From a checkpoint of a small mixture-of-experts model trained on Wikipedia.
Size: 8 layers, width 128, vocabulary 8192, 8.43M parameters.
Experts: 48 experts in each of 7 layers, 64 squared ReLU neurons an expert, a softmax router, a shared expert of 64 neurons.
Training: a variant of Muon for the experts, 4344 steps.
Below are experts of layer 3 (counted from 0) of a mixture-of-experts language model. Rows are named router (the router's row for the expert), down (a neuron's output weights, with its number) and show model dimensions 0-63. Each number is 128 + 32 x the weight over its row's rms, rounded and kept within 0 to 255. Numbers have three digits each.
After each expert's rows: "comes before" lists some tokens at least twice as common just after its tokens as in all text. This comes from a sample of Wikipedia text that the model never trained on. Tokens count by the router's weight.

# expert 25
router:101107131161145141162134173116077144126193202181156171132150064108157139125135080115164148115162155171090085096098109194059133109112165165140115128159061174169117096141084099127155166148127095
down4:120177125098114102164055106158113069161062117126111158091076127070137150122100123119080087119147112161125185166086091137120166142127037152133123181148176137130115121121135127184201159146149105
down5:168125162159171161117099143130183137071128116121117112085151126072149130147110113094195179168113166126176128139111147141115073213179161105100163095126090100127073119150123142129136104122088176
down6:133131167106185122151077110114134204096130141127115135066144091170147116177114172149118127192079112108111169027100137111171154170138157108102143103118097102120132096152213095127060118044121119
down7:158144132106140202146091102112135186153129120106148182191130157151175173093211103106112184133090131099114091096141120164109084152121110165103069108084083113143148127146121135153145146102155136
down8:127133142112105138125140154084123121104148128206139049181150093155078169153182125142201109127152113061078164074172139108135115125086136129128114117154159171154142124143161092144085135164158117
down9:134125120111083130136112133189189119134122174106136108116101098099134161142172068088112116115151181072133163168109095103114161134140139205137110105111079129105138180087128175145169102099122108
comes before: "1", "2", "0", "9", "3", "4"

# expert 21
router:129110137149148134105146206117113127124156123178122151184172087118183158114149110088151109054140102198078102144086120150132168066123135165134109069177122136124124097166093074108146165160163140
down4:124116193092150080148158106085129174079140137154145068174148136146058113155149143099102177154101148139057171143089149164127124128131110147166179096154185117129120145109079128085099113100180137
down5:112131126135117134117174139181123109199142144101130121046153141059126109101097144078122121099101124151172109093089128189152123101200081115078104155131139063094171138100093156166113168119139161
down6:152154126121102144186101064103120088101127127137117118168154077154096099120087126178191103076129198107127117098198119139174140154120088132123145106094121179117096182174166128198131132074142123
down7:137093149166125109068110105089143122055116115091124143112121113103124099124153115148146127095125125137179132181128129130091139123158102110127149138107145167111165150125150123133085082136132150
down8:136148144129079087097169122138111153165155133073147110147021116140171154163175169148179095115116129139126148207116079110175059069120160083181095164132141118102144124090163127100156110132151157
down9:097151145089097180178190110100121129158162164180106136144128064132090117130096130111133167102098127131111113188109124144112127128106119110062157102127118064147166138126112137141180123125188138
comes before: " ", "\n", "|", " —", " +", " −"

# expert 33
router:111109164112140113155161145060083119161157171136113173173159130089131167106098096109154170122137131220096107128089089129131117118100124161136083094202137153146097124187045105133153172141188143
down4:176140105147150039150084168087170081113144132128117183107115172130101116182079162058124149133155096147122156057148104160144129127121154128110128157147137125115120153145054119088097133102138126
down5:149159114152151174165111132104090107120092099148108124193171154136078173130175113100131136062159122131073132158158181099114135072135121166161205106114109121166098081156135080156089152070161110
down6:132123112102127094087195133182160138105112124166059092114141164157061141114146085134149073078145155163148116122132131148123111164084143149125075168149069119109169112108159156128159124179142161
down7:032135183044120091168127163118121124180114147137040086072178103105108151149142095149093121089135168154111092124150100151104136118115088176136099149107157121101116140179084114108110085156127144
down8:104122113096105148168132143147108056115071152130153132180121134194138143123027133104097107125044151088126153114150155126213099124164109152087131102122139154043148152150056093202127108110122157
down9:162146102081114156147113160164141097123115129119103187104116152076111114122115115182072099084097054158135207120082115161135115085096128062183163124132110104120127153089142160147113150151137096
comes before: " the", " ", " a", " his", " be", " their"

# expert 47
router:104118148123148157175168159084084166111166204156105160162140141109211123084103109104130179105196106203123084113113135110126116126103187155146076127185129153167094113139091121111115155141163080
down4:080115121171115127131176104131194160097098160098099140084096102128168149161138174128169092103080126107154164165112191118147120104122164119156130116105131145176144128093107118082109152059196187
down5:195122102133172188127172124128107157076161138164137135108170151143144082159168107112123134156132128119061102160131163166195115102123135123087111155116132088130130152104168115109113148072119082
down6:126175152127103113088153111151167102162144158101154120097115157182103167104145143113137109140086126097104147128132160138114098171136133165127121166122102124128096158084102060149131098102109111
down7:119164118126132088120126133144166132102090166126084097107186147135197081125137138102109041156087084159131179152175129116043182160104152113093116155108057116095161165125106086171106109120138080
down8:116139115096157092174162101102114078089117115084175083174147115169112097126108063117140141114119135215103148107136104099115090095121115097146141153041158108136141094170072079061093148138215185
down9:140106124141084098160068119072073080130108168121166133112066077113113112143132123164092175093157102113203101170136139113148103107103158123154149151109162144117128041106128153092112115155107190
comes before: " a", " the", " to", " in", " been", " be"

# expert 18
router:125115131128153163168143173114100121124203192173124147161140070106142094093114104127146133049124110210111107121115131212120122102086150213132116122156118160130109142166062083105116193138159129
down4:147148148164148087167073176155163129097164195171142167140110031096112077163122091153074093095092135113163132097097113149124167141173123119126119117095120116145203167138144139152107172100129114
down5:148141142104104152103177103206120162082092135094183149149095204134156137155136168143184126156160095163124099193126065129130122176112146130122146106115148112145200101175123119111139172170102128
down6:158106110053119069128171144118143089178131122098065127137134163117059132165138147118110110121138152210134136142127120107126094134146163174154120136093167097118174139120125187165061056107096117
down7:173159159148129126148142138106097141133130160208134079131109061103126127101163112100115129092147104171108152125114143103143134147139095155148173115177234133141185120087134128109098165095142077
down8:095136144122117120100121110093153118074166180134128181044068145106167092076163084184107083169091169158168165094140142124149187084157104147147069158196081177147113087150116119165099146142132160
down9:116146086119199156120130157111153152141182122160122137168129093144129133120151127110153083150135181138168078144180180156145110070206130161179110129165172121131163089133135157128126092114135098
comes before: "\n", "-", "|", "==", "The", "==="

# expert 4
router:118120111125142175139190182110087137145234172144139140173162071077131128087091109138145177070119149136099092063115132174142130100085123180106124106187145170160113102141105038135162139152158136
down4:151116111105117138159115138110159214125115104155113103127131108185163161095108180150137095151158077125128158135155173109210114145132142164108177148120179118126105161139128155129130147105164070
down5:128118073133148082132081103099119119149133096112079064130157090129128147219187173130117119089182137104137108124160139115138116153161146119062127175148203151190085165161088151100106128063114161
down6:053130105128134113081173057136125051140162120128133128127151144134139081113147067150139126194086054175118087118152122140098154093073126169079153080130167165148144143158089166121186133116160135
down7:152147133123128133099165168080106114093135186125152109138153118164161203176165089071156101163109119088099136059134148125165160074125148120069169165153132161056159105102093094169121049172164131
down8:102131180131170097126090126169118155140036164100084090128094171073185128121148122128223141174173139134071146182152107094155130091090120111143102130148140125167101114144132118134166161122143109
down9:176147094141143128150185177107128130172123140200204169146147094163133103131098132067151126105148158152126168124148124115092118132123066131075105146117148133078073123133087142114108135139119096
comes before: "|", "==", "\n", "The", "===", "In"

# expert 2
router:076082107144198183160164168082110135139187139175105122169156102063132165100145105151153116093127100161061128096119129173086118139040131172110129099154063152145087084157102111107164198134136112
down0:151082168096106127124167111108063092118155063142121067143135159138138123180138154114154115172131069056124106138150121171154160143142105116148106090142172088165155139168133130208152110147133110
down1:150123109096132182064173107175107147159097094193178124148083123143131122115126159157178164104124141150139126141095134096131113118153063104085096158176114099111167093134137080155105095113169138
down2:174190155090137108182107188128173048076129116107124093087084092134141083157156114122123081139111126157184180133150162106151088153135159170069122120145172124138123133125159135066089182120135138
down3:137138166139180151132136142092172144154160151162154139057067110149076129106136140084131093208147099100134173183091155136097069208114125167116167190145158089157098102084105094102132163139106096
down4:083104129113179186099133127131184151108072188145168097194120118169136063133104177129139161128092079148133164123116120139118165131173086099144240129130109162168144161092106128149077137108129118
down5:159187144077114117142126110142150124132120124183149118168080206122125133165133178145057159159134136152113138106120105059187148102111101121076145100155159124192188140121143123172071137085115113
comes before: "-", " ", "|", "\n", ":", " •"

# expert 35
router:105088135144151148137136211126089126123151156155080146147170039095157101106088112148153116044150090171103119147107115145114101131083138155137135116199119153136104093146077136139133126141122105
down4:151136124124130146086088151106157085130123115138154121110086182141105128087109146140090164140157117100104129092092116145183107192120151099159116207100165153166136084108167153102121147098084136
down5:167090194173090109135115107148104143137101163139119190097166110117141114175155138106140136137140111164135196107150136155117127165143128158135077146133082135099182173114143127120168079139120018
down6:155155073096132131159118151172189133129114153109119128114120129160133094123106124106147213120133127107112123168087152120101176122100146125100166173081139115077063112086168104143176114119182138
down7:128147123086066136145185084051116110100153156122124075087143149138132143140117196140196152153056168108096121184153168139134090201118101185145144111113188210167123118132121131120107155094113114
down8:128154122129107135067158143145094128173132148125123172079119139119130148132099138102178100125094094175120185110121117125151153200166103037086103127126093142114111112082146075136114144195092100
down9:105090148168120190075186063127099149067166170110080049090114138050144106130129137154122128153127124150177163165097153120102144149157120142108140124118092092113194098126062154140105104144122126
comes before: " |", "–", "0", ")", "4", "."

# expert 3
router:083094116167129117169160170122088140139170203151136154142189071075162110118120088164139137078126172126089124069137089161107090144085154174123111113168105180155099103154086103132162137159136093
down4:150079141058135127176055125155118174097142141129171071133111119122120064145160126120126055147111119122108160152127142105132116103104158136110086160114106080131164123125117102096141101173146153
down5:132120150117115126101085111194126137099121071120118108176103133157107092091155093161118131120087085064087148108198119114070160177137096193121143108104129131141150103144109138037113137139136104
down6:156152148076184146132168161097119133133152156190105070152128135154090129146099119127101148149114158173125121088117087183104140161092084203071139106101174133170088119122111103110124146135148109
down7:133110111104099122117161154176207111092096190158097131078112150167174133071116158167179082104144087151114191155112141092149189139129184129078112151120155113140139117106097144158126142129173079
down8:080148102108130103103121141111076124144108081146157133129145182133157192106104148193091116085133121148126080114129179132161145139144049137137139162128124079175079111102147159099086113111101170
down9:116154125058149109106130108073152065074149208062133183091128108108047080197117104188090094126130138121170127130153112092139139127110106132081173092099159142165158131077167097152176129152116122
comes before: "0", "9", "1", "2", "8", "7"

# expert 37
router:088066126147156120145150174089090121125208122152085193154196108105128146088110132141178101078116127135115101132111108166102113052133128164141092119218091132164091099152051087137139185135193135
down37:099148137169100079143169123099133146138132093137179169138127108125106133086167152164061194092175109128134072136083165103103172107106117119140169125114163110136157106103121100097082143138159155
down38:155138105092168129093119153176128126154113118127154133154082101100113120151099158139118186095123158097078196111067105125092108140151134146147105133124178173182151152164072165099116140138132123
down39:128171080132067147179097112127167130090087182134141134187155107143128165104144116146116099104067115156125125167101131151111197098165109132145179074114120110128098161100131127144108116099136157
down40:109122143169106175100171099194137122099134168112097138161114096135154154096113099175169160135062108100145167115112068135155118162048087158128144138058164184196080146139177164093135113153079141
down41:091136151104090152188048155075140126115151120130148121064133118120169209155072186122137152097090122120145087124141094146129194119160155114085124169113137125185159134095191126152086040113122065
down42:165167146079098115127127122115138096145221153111134154135089135110077114139157097135152142075167146134099097140223075132152201137135070087127110100190108061068131177093128169141152176120095109
comes before: " ", "\n", " —", " +", " \"", " −"

# expert 27
router:078069083129124126124141198115064132129191150128142152152166094098142130102129118127116115061146078144117114126118124163111118112078145110109102097187123163141104085143112138145161137142165065
down0:117146086169092141112141091111102138152160107124071173131171077154162078152143132161117143138128097161113100156163138101100123150140096173097151154145103139133098095112092067115102063064139104
down1:104122111097106107118093113124103136124142125117128187118100120152139127093058172098153104166138140121145091150111140134121141147161102167114146123096136182126159096087118132097102088150122200
down2:080116159149116147117120117119200116088141163162101083121122088131112137146115143132160108072128093058113132123102084097155096184091160152115171110150152153161124163205155076134160092182136174
down3:183101117130144099133093099126179156130146151164080118148129091102109115151113110100118165159095125050128190086127159160105137150140136173106169111160137162136115105115145110156087088110110166
down4:086155134139122058183129119138125086173090151153147188114139109089051058121125121111192110106116100135130135107102093049169145160080147168060148173103121083165131120187127085183122066095116123
down5:080109128102121162117161133124137074154102088138128135105124157203098158164114165135144087179139106100124181162079123165152131165104132161143135062107187112103178154145118087172150068124079132
comes before: " |", "0", ".", "8", "5", "7"

# expert 28
router:093109091109156122147131146107107150166135134144095183144172040106165119082100098156138138090208086209093127141125142181149113095115155160138132104155134145124089063128105098159100131125156124
down0:116074145204096187162127111096150114088141089121137141098115192154099112141130158142107147167128086093147105127143172130200090136183103136124082094125090175170086156124127178145207080157105133
down1:090086149145110171108130165063144126171177120099228096155128154154202153078130099141073100093126116163118103129011088118099224147169052112132146140115121110160142111143154132123119112168133121
down2:215116181144131105156160115121103129154134135085055113075086116177166094149130104144174117119171109155096116143140188150114099152079093099084119122091137122128130138157071137104120099151150197
down3:112135116117089148121070094200131104066104140100155125150114117156111098118105098068121134102129065116127113143119136142157163128110161079165147152151134150067183190124135167091096136106209109
down4:087128108107128164152083193144127187122167127053100175088125118158136151130121114142157177150081125093147114113110156124133163168194111134088156150096113077167193138174134117188072121183103067
down5:165155103128178147199115157109145103106149130112134040138118098084119065101098110113158135142125168136088166124132122145139108183096243135117145155177125118145119180115121084129158105146162104
comes before: ",", " |", ".", ")", "–", " ("